Experts of a small language model.
Size: 13 layers, width 384.
Below are experts of layer 6 (counted from 0) of a mixture-of-experts language model. Rows are named router (the router's row for the expert), down (a neuron's output weights, with its number) and show model dimensions 0-63. Each number is 128 + 32 x the weight over its row's rms, rounded and kept within 0 to 255. Numbers have three digits each.
Before each expert's rows: "raises" lists some tokens whose logits its average output raises strongly, later layers aside. This comes from a sample of Wikipedia text that the model never trained on.

# expert 23
raises: ".", ".;", "PS"
router:183136070097117064162114133168177172109138075131172122145113097158127158129127116066171176079104146122102098115119146119158147095113108096144143133123103083156167077141128127122143136128066155
down0:144166110099093171164138123139092160131154170121143115075136158101120149082163147165132116078030105146150180133034140136161187149119104122144145131209133165091139111125129136109148170139186130
down1:108147094102125169127088107150140222197180129090141137135138142115119146077138186197119179133096110165131141121075113118155153094125179111122126078168147131125149088129109127085198171138119125
down2:154087190135143051179207160111112096167048175072110149075172159132107071104148126081091171157114116111061092095088109142087127155116108102130121120122112180123133126118158070143142112147079155
down3:106138131160126158118161090085113177157115173103097122106089103147141109128162078166089175168147098156135176127120110093107114176127129165090154129146086141074151134110157139173145152093100065
down4:152158121139132219118152129156106107128158095124133114081114093086105069138145173095138139104090167151166125161200168142154142167118131112117129128123147141133163048167120088204127143171138107
down5:114105093157153137106157049160169165126147064158143169152081116109112063153143156134128146112122119118133202128150098142107157091141107144159116173178122114165054126133157158155150145166128099
down6:160128175100108151130128156162154116050094103050162132083135163104137076118143141113100117113159121108137128117121190170149108136147105098160143175148133113104105143131094140118136090170123159
down7:112144050112085124115145143178101113083116164154141165114072086147155097218146122133152103177129128120109131126187112144126155193135089078129187159119095107147151177123133148111126113096090104
down8:122148091131168090147142104118124166164129174140175113180116138107110155109141162066146113099195117104055091129175120071103160077189132135118163121122150127112128121138134110103091136121121101

# expert 0
raises: "\n", " 14", " 13", " 15", " 16", " some"
router:163101105133086134173161145140137129077121126105190112105082131147070113114174101151172141136100141113145086151104150138114183082138136103096102139129068125102134082162118119143127147185109164
down0:104131123140158154211118126117102164104133135122190054122161114142143106106126153125132069079128100167150218145127109147113097116163091154093083144103123109083089083170099087099125084135107179
down1:100106166105058148175104094114162170122076169152143154104132134153125103145077096155157096153113088097126137122148127182123132108140199154118086158115115154196113134133053056099061122120088161
down2:118127144116121122155094105110167080126095101080163067124176128160189113147109070124185168159140113215098109097075082104105090136153121133163144086052155149164095175160084096177181084138138145
down3:184106085149084104139152111140228087180198151107057105151175142123102069109114105132117111127153123126135097156071094183120079170119129126110102083135192169125111176141136120123138075097131100
down4:159101143108121130073070150137144196143139137082128073115146121108124100118136125104152133182128197117153124146080138089132108098162111114094147148088042155169149156137146123125140124148135181
down5:113128128157136123194118088089158129110153115114102122087141130054137135064145136121186112134080134127054169105086166043134105203086181128141127105134145130104081149089143160183088098132162182
down6:126097162114103102076062145114110140104152140129150123137114164126164129050154111157123025100147124186122133116068149149151120089129085139154125131131086099138136107110138099095139159148081128
down7:136121116095174104147119144143162115163117150104098143142116095188158114086157140140164116138129129150164133174141116087164140125159170125121125074095137152153132067203167137136161154148109104
down8:176099113173141067149115144154086075109166106140138144095089135159132120129113082130128074088136133104142125142160125121100167051165103112133074118118119119110117070135208118129113142136132090

# expert 36
raises: "\n", " 14", " 9", " 3", " 20", " 21"
router:151171137160093114156144140119142121128185131123209128118093105177139128094152089121148173110102180092110076167090190144115135127149117086138101135155114081143158036116131100152146192167117134
down0:076128131118112059160102082118178142130190143081056102154095122107131145087128127199088181133102152105148094051095119109185142157168124146107134163145133144132143116186149086105080085086121118
down1:091188111119147074178106144121146181173106113198069117058105128146154175134152116129064047168131131127138155172152087183112101127114128127122137110129127130153128141108120131122076184130103146
down2:133129204167173225105118087101105077096118132090098089048089135095088106176135117113066168174146125079151142089157092136145123166072091137102118154190186125087131167172129101106136186103104100
down3:168160102075176102133148095043104162144163174184147118148193078159145149149137107084140167141125157119113150010150159141131089144115157120085123162146129148131134135117136137146056123118104169
down4:141102090099145026141069121130170132123140189170131130139211117135145141118152086186075150100099128164129134121106160130082085113138131161101135108136107086130101123168163149136129123092184116
down5:121161147151134166183141099120151115125080087140140139033038153138127144171104115166087143096134161112156188122092105094163139160109153152120067141099124081121130059119068076132169090131182110
down6:149103121118166128119154161113133135153153123162171145147086140112180123153150084122181075118121114142157130108156103114154122092101130175125180062205116139147134077133145147132207112162176083
down7:134110114117144085139093126175165233091174197182041169119162161131136085123149089165096138160150100157124073132175079101159095110200126108078142137099167178123145131151147108129112111192156109
down8:159143178087169117168159146076117122131210073153136090133060183129136117127133134143134148112132172082193113088122173102121147123117139130110142162135159084187156066170092067154228063120151161

# expert 57
raises: " She", "\n", " By", " They", " These", " In"
router:164091089135052135125182145132137101098170098112157118156091097142090121091213124128137157094082174154184092099121128178097162098124114063194121149133108120132179098047124112147128153165123192
down0:123108135168162106100148168105150143089133162104061175134105152131120198164123167152144100024203167107139134111136114123117192124128109070115155087147126160126079090079126150120033222080119126
down1:124174133125079148119177168102140110191164112127077158142118104175117103156136175104152145171145158124151106139177145157152121096114173106130147122055125179132139125103163079075151179088119120
down2:129145165131137072096097151099160087152135064193173154137114116149078165107208154156172148142109072117183157127169073150137100142098130077109113096173102136174093159136125110127091155087070133
down3:111136138126104101125097078112156138124183138103145134106121150115157091122089094093135083062139106127112102181179151141155045154174072131117115172187176076168103130129188123138125144136086137
down4:162134132159201151127090150145085113069091200116199124142131109154086114126137113134095118109132111139164117071111168103122143127169118134124124104095111205165160152136150115111098124148172142
down5:132104160144124118166185165174113101098095120109069146122095120078136128091121150076166103121088109114107152055064173158138246097132171129092160100106124142144102153071098166141120093125111189
down6:061197169159168126155146207117110094157064138116132200169089090147117150134107090141103123131100104123116156120146069202090084129156090133132102164093092181150129119189081130092062055123095105
down7:141082122114101067176153185127150177115118129139139156119145125118141110138095120127120121118095113140139103098157082094092155050068142120200146069140139186138161136117145120078141163098116146
down8:149056163155174117104125145130157075129180140134142105088123092097111131100120125138149133116157132108155187098123116068150124164063164106123063142153203104124131083124163170144123085114101171

# expert 17
raises: "\n", "-", "The", "A", "====", "In"
router:157084121116091120157140183168136134118165091083145104122119111138078151104166109138141189102092154143122144116105136135165153132110144057201088090152126115140159102063116130161127136139081142
down0:141151133152157082153106159141165126155154122094113158153091127149124141164156144107121081134107136097124155123162147134146143162109089118125116062146107112088115198094137170140146082184098118
down1:120128202182125134168137175158138128096129128166147116210136078100098145100176154155114130120181085100152163123118134153103110088105121102122148084151137068146140113178120120144123107130110152
down2:115156175167120187202130105149148141100144137094101101065126123162124212126178136109145149167146117106137150119124123105145137146137115132105077132189098115087139146069165182100137154087123110
down3:094108140136103206133115122137116141118149167112079126157137136132080066188081076069047135101142104162132144143182110117190165088152143094115105127084179069143131115181141191087073099154152097
down4:123130097169161151072145107175127129129105190124079117157159149119130161123090134141195161147143131167156114104109128084128109080118130090184151083154155172067114155083070144071138171123113127
down5:142129137142135127106101149114151119201128155128146114086115169164112180119136188148148143079136093144156154113135181131068125135083118107108161097112045175114138150149154076182160131175100072
down6:116072151155093153121171115155166144148130120146144138124109128141096083160113129104152132093193106169109197109163086186136144152172096114161168056091120100157091092103172092119107101058128137
down7:180126142166047098132193121112089150145109141121101101153207075121122168060115176143136061062151218149146107209188144133136160064123141168112127108120192168151153110183096097074127136119161152
down8:174122140049186094117196154122185087106116132128151084086128122161129150157171129120172132146110090167084112092189122151145138135139091133138093187125178184116099121117143099061115136136116076

# expert 22
raises: " -", " the", " –"
router:125161150104130120144130165147123144146170081114151087137150088158013118137178107076119140033119146145170093101103124196151161107125102093134088157142072123110170070071136105140182160183101134
down0:097161112097134132137136128114104071136135128154159127115131093126104084121112122206094148117143112161131121155097136087089064185218129081103089079150106127094133095103115121075103111160110154
down1:123105136168147118097124072132110134100076159135176077164135141154140136144157118124134115139083145121068190122151139098138109149098085136110138093144099112094138113146132145103044181147161143
down2:196188144150108127097079117159151107121154155151133129126147113182136159114125156124121135121125109125170124122064131117156151160100137168164133154165083142168074070108152131174109180134120114
down3:093196139145149098117112157170068112156121096105127150097114133102103143144100104169128128091143198142161122120099145066154097147105148058094133129149115108143155132089120112152089083150131136
down4:160126111097107091143132091080177073110153133124128097118094085196135096111123146125169120068176137075089087094147136105106141134091086112137124135144068104079152144100122150132153134168131111
down5:114155182157112100114119113164172146095086083087125110118144132115121129114164089114137131134084143119163134126126083145150107097069183191108073119096165212135148122141041162157183126123115156
down6:188061145071156132146072127165134089174139109118120166154073088092102146155161107096118110153137150130106121145177141152134083174176090135135082184175139157170153106116064118117201103169098118
down7:054134095050124188140102138150122141125138109118102105201140109107128129145115059133128147138081145179168103115137157170116147141116127127116110052093131129126157153153083188110128096173160140
down8:110158140114132165081146117151141087197137111103100083083126164140120102131090165134112183175129113090170183125112138147123132139110113155079117129153146137090148154169182089167154094113072140

# expert 56
raises: " the", "-", " \"", " A", " a", "\n"
router:106172112105131100151106156180168131124180127134167137105099061143128101135170076119132150076091148143128048103115166168167196075137171129179141111173137066130156108150081079123152138136116195
down0:090089085186157130123164142086121087111079134077075121095156139137143113077102087159151079176176188123104101055152175134133134108169126125127163090127139160194162081109115116150075099150122147
down1:158140111167151137108154195113153126120143104131161179104109128124153145103118144166183106157167164096158120179123097125148122153188129094146160099118167131162161141158127144093181125189114147
down2:111134152095154134127135109157126138163143067090112097125089115104144127138105130181095116124117120115146096125107110107126078106101129069147195103125081112135084128150136159165109147064070144
down3:198184108148114123141109196122093096122145117151098061071130106132101110179085161114102121095144132091121161102100107148124124145139056137068139070094159064076072110110150109076157118150081138
down4:104085145149042169172154155158159161110148095145099112114090177124107160161152122157137090080096142105157108111155081123096137154120142157133150149186120100137124092144137118146167157114098179
down5:144088178150096126156133164100165073085108148153134116122155166149121136116129109139168141129170108147085090146178104157111044159124136172080150142114153178127115153079146144152117170101054126
down6:137127069133068094180098136111090176096116149146151170151156125129126103149140071161126144097119145147116064139139151173072151101138090087094084132112148118142112095083056090126135181125194102
down7:055164146120142148125086173173090092110153149114085114103167080113079063096046160133152109130100118066123119147115149086108154151094124111137114106151134170168092168150098116089135104134163120
down8:130156118175123164104102081137131134148144155107130161119153161171113088125129088139117089141108173157087163097008072190166171151140143126193169095130154167106142129125115088160141176119167120

# expert 47
raises: ",", " in", " who", ";", " whom", "."
router:139131134134148109184172150167125171106215111134168077155049103168120154117182114120109169140093145154143124154111126178156168113158126087149084123180121097149122093123144096106164138158052142
down0:068098143125136134113163156128119111131175064140133110168181104176143135131164142119105156165148090129080140110096058174076205185164127110126119145074152093134131174147175102120145143110163095
down1:137113148085106103069121176119141134124122138136161133159149069190121154168139131134110143143137104194149179101109061121143159181156110188140129111109146140081076033182120139121112114124123161
down2:127174160097126126121155132063138093093123161094112078089169115159128126060084099142136127141153151096161096155113055140102091150146133159154128143156177102106239097176177068153157094079186144
down3:117137119199106158107147161141153097103113178119104135167048139127200124175156046106171122138176112112119173144119139130127100150158143112134126095178122137083171101165119177169121098128081165
down4:134071097136137218093073147118128112149114092093173118133197118112174110122090098150123149176111137134134059148101156130170102163125111080117135185067059060194140078131099184088158138119130128
down5:178113149110181145123180124136117093098088159109126103121150139103150224131150109130135147094184121103115106055130122126089155145090117138175131057077111108148117165110148112190124083156136112
down6:082167078122086177128070172085091059125166109104202187115086163154143112109116156117085143145137071111154102184093143188151090154156101115148229110125107160166185132144086119102111136184163098
down7:139147062096140187117158115143114101173110154091153059128151081137068158160178122145139184101136182084115138136164168113109090117125103150130180099188095142163142092096112123134142155130078161
down8:106130137200097139101132144142112164088101163132112108125107099158149112072127174138146118141147096133066119132076155155200160146120141093113147163159158092129154140079157115149104177098110118

# expert 38
raises: " Of", "\"", ","
router:166153137130086128187129140181099180114175132158181095104112119145088099134153076115123149081104148120154152087119145185122128132128100046166120112114112115115159065093117078137156111164112099
down0:116124109121114146109139180189087094139138073106129153202145218139065140191100126148117067101158179112168121085111144131114161085115110163134116158132116140084188109111169146160092146174082138
down1:128133162083077089150170186119132117124141111153065090158170157106109117136156107116172140121115124212139105133106111089136180116160111110153092139173129161127167147150140147136170148143102167
down2:093168100117160166120123157110095110154089097168080122078133082110144160104121079162094157111159081089140181153112081109086149120130056171149077122139106142187144145079061135101124110110179147
down3:126131116138117151069122149114184130117058129145118156129129049127100134113125145137076111120131132151125148098128162137126076145081045112127114136173038191228096186153089148151153128157092152
down4:128086112165142101157118146160099191103192127112143150074166122110137116099150131131143088167135137149109116116077139103093178075087073116157137130171131083097079137131119126147145122149090177
down5:129132077117113149090118139135089149105151114146106100082115157113120130106152104168084139154099156120120231166090044121136192160129133110105170145088141135117102123113133036169146115097132087
down6:078042134066116132104193123130169093161153142149167176100102093125166115186120138141114122130139147147180110066090163092126142158081152085115087109099072125141139087135108105159138112166107170
down7:117128164148144106135126115096154093093123147209075158138143103134171135093144101137137109147133120153142153139163069094129122168091120068114127154144080131118144171105160121157177165151086126
down8:000137095180140116107153169141107146088105130095128132125118168123098130147122142137160112160195202106139072120103156193134156135133149174106162112135152098133079145101099128126102107150126112

# expert 48
raises: ",", ".", " and"
router:129120123154141064157173159168087142142176101146183120115115069164106132111156030106120162106100138139088055089130178194140134099172108086135126123150123092161157104070150150145142118193070207
down0:145108213179151130119118126135113165121156154103166137136137149156137107111143134114241122108077173130067137115103139144157167166155130067102132116090130153096168083134139099119127166114137050
down1:095109131142112112074136165115139118123168130178176152092107141138134116080178078115078125142142151080117130149158077152175127208148117153192140152112024108087098145127073154153118118161113121
down2:139092146177095091150110129097150151160128109103157138153087134105126093104092118116135111133109097167148160154135124118156110094159157138080120156148147114074135091122143086082077189111070109
down3:126145146106170133109135114083169197089149133145208111111120134069135103067141107069129110090163127108107157204168116055143126122094160093128130161144144123147129103199112142158113134085082163
down4:142124092131115128113096124108132133091183107120094135116137116098174146118106135122171123156125146134125150173097115134118153104082110122149089159168117155074126141153137107195132093161154061
down5:154119149135086130181106140084144155139072153095135124150138148164169106160113173140125111076077086133090126083080136143127152120130129145118130137142165105091155139100110145099119142166192138
down6:075144228031148116160146152115112110135099140143103104168198151137093091148127101137128126137061117132072111154143118114132129117096147117087112122102207126125175116149171046125138087165160130
down7:101091060124098119165118158149216133205159090129102124061125116103139117162140126071052173167203145110090154109110132121142135125110141088117189146163127073183126081124109089100092079078125151
down8:126106060152125157106130154202129152163122134107125097134196157112111130144091152204135138054073076143127159111165064113147154099131123053125139123118187118126154134135058090181132112206155098

# expert 41
raises: ".", " |", "-"
router:163110150139072125169118142173110125163145061125131083197104101165087133125157093135165147115080164145152120090116125144152126084119091063152135121123134097162141032144102123130163122152000165
down0:127139154044132140182138122094129154083090161135105109101102130081139152126129115126165121120100174145134136070125065111116131139107160173117140105125190166073149121080119122172123133144213116
down1:159106192103150049088173145159125126125114103102164109104122093124220150092088129144069128158181108063128043126103169163146129093115152159151159104134148163079131138137149094144152119147136169
down2:080136130123110159088103170093151114135091157129097144096129129171069220090186143075140090143104088098107115137138155118184152109116116136153121118131103091150081112134174154170063152088108085
down3:080143153178118174165117071132161149095138026147124148144129157131145098107099127120165135185065108132137109082131081183096141133162126132129145069097168165147140109093111138125150154047104145
down4:113152137125028117195085067132163163112157114176113158114133084122136109158105089103106142103117131122099115145153158137145149142128151066119145122157082135114186103101134101107112143077119120
down5:120136162141117077129094098048078146169126151127127204162156059109114071115130157110179142097114122190128113144127121127138117136095102107091168127172146120068108113086111111084081123170138136
down6:129137157126110065089172154126081013154104170121096166130158110144168113115190124125120144124199126091109151141088117127169140084105066181101169157184102122124128140137137110068172146054110107
down7:080077137107111131184123148096131153146129135100156137163145198101144097150136080140145132118105144161146162129075111140139110097130143075122073096129115115145096071135170166127204107093106111
down8:143163131090143160147169154162160183148122076137147133157098141105143143160153138115142095116127104110170120137101159102122111100175184122157129152090119144215156151093151133066144191101083168

# expert 19
raises: "\n", "G", "K", "\n\n", "D", "W"
router:176114188134158126128123156175143143121147070143168150127092100148085132145194086131152114099125145144165109147071100145116173078157170057146113135165121105144163065116158097085196118156112148
down0:136088089126137119123123173105130131146183079118164141115140142108101155169104092078101131122095098135101054175175133122090043119198063143127148123059143147147153146109100155069191185106136136
down1:132120114148144150123145111100131144095140162109138152109169078095096087120112119113121150086150088125120060101134101160130126181104101164163131123108142143139180111158131149143128138117056125
down2:138107099112119097088121159118130126074097124059154096122136179122113075073112123133103127156086112136100151129128169130164142131140145141117109116163114190110171125088104080133118114104151173
down3:184141177147095072119151113142127114154095096169133139112143161133136161083122131202133125065144133151132105135118143144090163139139103129129128114192158147111098152056122134112110112119158128
down4:119100093127128140098109149102133073112111088117137144111161117112137056121183155156111159161185114125090103209132108121162145151139111142134109122103058188119127127198136150099099109086135104
down5:143148167157125090121147177141074100137106142178138099177125143104108128117145110132095147133125107105080145132121175109122128144141154165082100114115160079187082136160166201122163042177137129
down6:082152188174172121114113125154165086137117128112129111151116103136118137095104102156115091156123116151035084148125083150152065119102139082138150128066092109122132115092125129111157088142179084
down7:136151115139120133089154101160157173119118060147121146151144100152163102158137163111140104124116149097121162169134060255131161109134114181117171160122175099115100122134173155153120149129119119
down8:109090106108125191124162144123141111158158081144219117112144126132122145144189140162151111153100109131151203148151107074106157121140173119073116130130160152201133189148121095100130104116113144

# expert 60
raises: " /", " of", " is", "."
router:116173137166083077174153119128124142129173110120158137121121069140069120100165070102089144117121116117126086098132138153163136140127141141123101148128064087161167048075155105126153140162115161
down0:170145185077149126129122142162091122121174118058110129140119091074180082069162127104115078062090165117169116130155062104173144070133150123120135124182105136123153130119157152128081135125131113
down1:121102197108128120160129149117100144138120116086125133086142166101114080101127150115105142102059075125158044112079139149149081125164193114098111150110159112135090123163162155094136091128113110
down2:161183098135106162113097141059197100118136137142142156150162156106125096168104100094115121101162139062059169080126126106136031109127102201122084188091140233121175114127090110129177084119172122
down3:175144177084164137186119179125108046120134173161106114194103155120119164128122104128153108111155163153126086097058120155079148085125120144134139170134113139158152076164118129125087139152164160
down4:118105146097122136166221173142113065114115136117120154125165098140138077148087127114159121117102130097119134176076100147101164145148133150141163175124121100086137134088134180186114123118126145
down5:167110151101100177116121160069077108100129124188117093124123162115134110086159153108114116124134188121128100151140143153141142071169107167096135086107125111095093171127137134071125112132134151
down6:071114157150113145157151107112129137141078109209154069111155138111074102143099076122122148158121149192144141096132087126182165119095102153114135131140078181138129138061083158212161180112123151
down7:117146122172087093116122158168082096139148146124155105152121132099112138127143130113101126145093111106097159053131145086175169114106173142077138155093142134144130101159174100077162107120174133
down8:119158152103132143143109111200096094114096106125097105130116144073174132151145113180095046145071118124113124112134072176145140143161204145117128124114030105105105109133092076148145151054078087

# expert 33
raises: "2", "1", "3", "4", "9", "0"
router:190146187141093116144112165145091174129170099090161092149105080165109090103175088107163139082125172091117091106106096136178132095182157077128112134117129041171150086128131102112155140189078128
down0:066120153160102143161153140122209112114134110142085124142162146148115083084112138154073107111151118104119169137119055174138069088123131169131121185155157101112114100082118141025169121140177150
down1:107115114176149084086143144100179167209137150187101124139098062121111138137130095098093122097089108160141157128186101114129130147158158112122143155107132149155125040168117104129168148172093144
down2:123143112120099122085112150096160107157104133094121158111115136089157107136126067070121168089143159089120076164056138146160098120119164134151076150095129076093156151123084145122158142118166153
down3:189180146146124066080126149133143176114108081120151150151141156143130081077169128162098175107124137079161149150112182092077100107131120145136120053134160132115136135138140188145157140119124119
down4:112139178140102138138145151107089184155099116085102094154108098167138107091148118163091150101133142087130155121044199097126150143143150112109177160135105125152177184116076138126138134164188137
down5:094107093168156077149149140145115162131114107103096183166153031144173105124129095102155061097161107130100139108123135103137095097125138141168114087126137146118135091148129168169161087088140114
down6:135152128114126109196141155114148134113155100160019159078128149124079117103098122139130092134135114131115093151108069142187119081127101098135130158144176177148149209128109144122167152095140149
down7:141115165126184127092126127098069157111112150111124141100120107147081098113124097144133075084166115123107129163112106186136104120155126142139126101207153064098109087162126120090140124117144193
down8:112164152182137175134124099131145110139097128142072103118084128130091173086143079170064146125099168100127110099176115106112181125131147142081118084136081147156067085084140185197160205188169148

# expert 10
raises: "ire", "&", "ona", "RA"
router:174123185154101077168144130182152193102140089131215130155115119132081113114130090109166157097137139096147104128143158142192121141142149096159102112173126069083177119122143100126156159123077174
down0:115168123102066088134119209152135155157175152122112166123130115128119095170114227112175105094143109107157143126111127111203106170128145120152124124122102065141105074125053171117161096139106142
down1:122120128119110166174148115166148139141146129136097105158109092066171109118137200095115099177169115210194092046111154139092085166170108114103098081153153152094166104092129130130085122175164154
down2:113129174151154150095121108137142137152125120170161131171125080099075164163108141139146137095128098120168170077127111108122146141104139181120124108117113167139067193136122062136111111137112154
down3:143144141080141213112147098046085123101112151139136137095171100120127155131176133123128124170129092096117133124042127138133138108139114089132123083149222175130096098118147092135131119140157104
down4:140146106153110123144110105103087126145138089146089161162182124075149056140170120125119128141114075110067136137145139103102103085117152171070137162085150087136124094167075168133100058142131091
down5:088087058085103136142122155162196131103118109187111100066111106135129131121138170141089193128161088118111165114133138086162101134152158113104160124136168137074096144174116162113152108084105125
down6:075114111129164124135143109153144126155155090158095051094125110138094074161126141202100101117140120086094119168135097157139124118124154174126169163146123113146116174108150179095115099112153102
down7:099097141098118119096132076151094132188040124165128094119105181108115096087049141085136124130133123153202108155188145105136151147120127113126102136128141133153123127126164133073114175112088171
down8:134118109159153132124126133145154150156141094086136193094128146195127141151074111109075120173124071197114140081072139131132142075113136119150089155143122097131173162111173133061113117136120171

# expert 14
raises: ",", " in", " by"
router:174160156123098118138184116143112127136200096134157069152133109153108102128136107119151163063128178079109096112128105158148108055126127097119120131161060146132124063124186069122131153132083208
down0:143107074194110123138123109127069134104151169080159156165116221073124150088128122103151095118073120214110093125114123189119094118147158098122058137147150155190127088087132132132126173129120159
down1:071138123077161066134122137168125154103117127128144073169190132126161116160143136079145106111126098122098121111118133141112063131164098089116119141132117162187196148142089137123140152148099213
down2:116086154181136127139162180171162168163145124175132179086144097113093104110102120123128158130122218179150099093161152134138151116117107079158160124126114027144127152109074162152161132123182135
down3:154144174128084145112083175139154088142157138179111124097162131096112105159148143145155135103159102116089123160118079149149089170139106102113137086153135125121126127089112116199112108083209103
down4:126103131135147095157125154185133125087109145119124200113124144152183089129123124157144137098143080184155112150138060155144141182103103109198096067116132144116104143123131151152118123112120169
down5:124171138090127153149131167143186089085169159102173131169117151127111106101079159106112128155098128168105095145191134116171117118121139125119131177097127136195135118144134153103158147128155145
down6:095126148106114129126048100111132094129138171137147169045129109111108164112132108151180087183125132146135141069085184118154110125158117128198123162101170203137166180147106166126146152191135089
down7:137059148136101159112110129149122045123177121127104091149158134108154136163187134122128108114102181127148216105088194129095125171154136146176120105091186123135156096108115115127153127085181177
down8:117145126169175142149132111122069125166123104135179133149156131128164167121121168146087142165166169071119154134114174154137193175133113125096151097120149103117102088204163126109081113158129065

# expert 1
raises: "Ad", "|", "The"
router:122110122102127124177121168120097126115149111098162103099126060185094081091184077142114158108125150130145115102079148142148175115140157069141061102160068112150120132091139119128135143159067177
down0:145175117133079112072104144181143121131087115134183181155093175110158127142166207135130085115135048092136185190132143116165156171103097125119117167145154094103163091110099173128149185219150112
down1:122111066152101118100118143065210117146157156141178103163157128127099115133076118184123132100102136147128092158162147140154119140185152169089161095092148050157142112121043117123146164065144148
down2:120099141176176086176142151145092159120088124106136134037082140134091098149183158098120095157173117078138119083137198154167136111133108119180146142105156174177075137125219170097048147025111096
down3:163110124131142131133164136140148101124082164150106124112103130150110132109130139071210112043110117143080093111152114103102122154099129127118177127127175157049134185060142048107130123140185157
down4:164145166097135135186178106127127171153119082146129110155122087050142150148131134146129120096078155171128114076162143134175116102204055075133170121121124128150142162151065128129100114131153121
down5:126077090099116103116078109147160166093144100120117170142145151170124126184125156122089118187079150105148185114121115202117112132168177130164123133105159116194137112116182140121145145143094173
down6:084105143149102107143116153118118083129119194134117176146142172134181150154184138113172043137133099089118133123093140142163123119114167109170137169213120124099111112122132129177119113115122120
down7:111124105209131108142142118119143064142119127168141064086123111176126150169086157149125141132131148192111103146151131109131171141128067139121073145123137189086116114090179141095048150095162139
down8:168169117169128129139176115106072131162149140132157156098195107128130113161087144137091142075131126086166163104092110174146102143107124137140135032169075119148130105140127124137066108098119123

# expert 6
raises: "im", "un", "ad", "ab", "ac", "l"
router:177173133140112110160171147190170107111187103121147141115120145193040112135158096094113206124126142144102119083129146183145159104149133106149132087154057099131142078070151104147135135093093169
down0:101150122081108121144140107120085132129137103154110100137177109166136112198110107145120107097155140193079176128127123122091119133109098125032106104096131123121068113135113097091179016110122117
down1:171108142107110114134100096173083185125133155085190184106078130182142155153104111158120134135107143107186135136149135112134158117114078057149169156086090164184132138162149158157104141176108089
down2:123055109138131097127138205121146154118099113123176174079209149127147139136142079118134084032179131126169087067130129108127122138094159098150125130135117100162130111116206079112129099081122121
down3:131084147134142054136139154137183160157098181083125202132149142219197140117144202120134039152129110120102180150131121079136063139058130095158056112174106141123100111149112155111116152165122109
down4:100115099121142183154126122092118129193145145132072122149136117143127101122143161166174100149106115153167114110121074186136183094109138173148116141188154129115100159140120113105108107168128097
down5:168136097061095144133144155160124129118139168160120102143133063174139149142099069137095168104077193083100162175152143135102116126162110121174136145109137105083166086125162111148153113079078176
down6:131093140085067104153112098078091152098113131110106115104176152110196102115115163074196134096164057124107138117120136104142093081188188165194078171078130134090062102111181133115137159159111072
down7:160168123123147153126198097099105143096112092118142087080187127142137122133183097118109095107106151172110149126150110154099095131148101130061138099123083122134137111012131148170175097029075143
down8:093162166126107135177170105111151173124123092113073177126088158100132125079132165109124136121105107137131118142102092104124150097147182158098081123168135199107134149128089137104065174126096095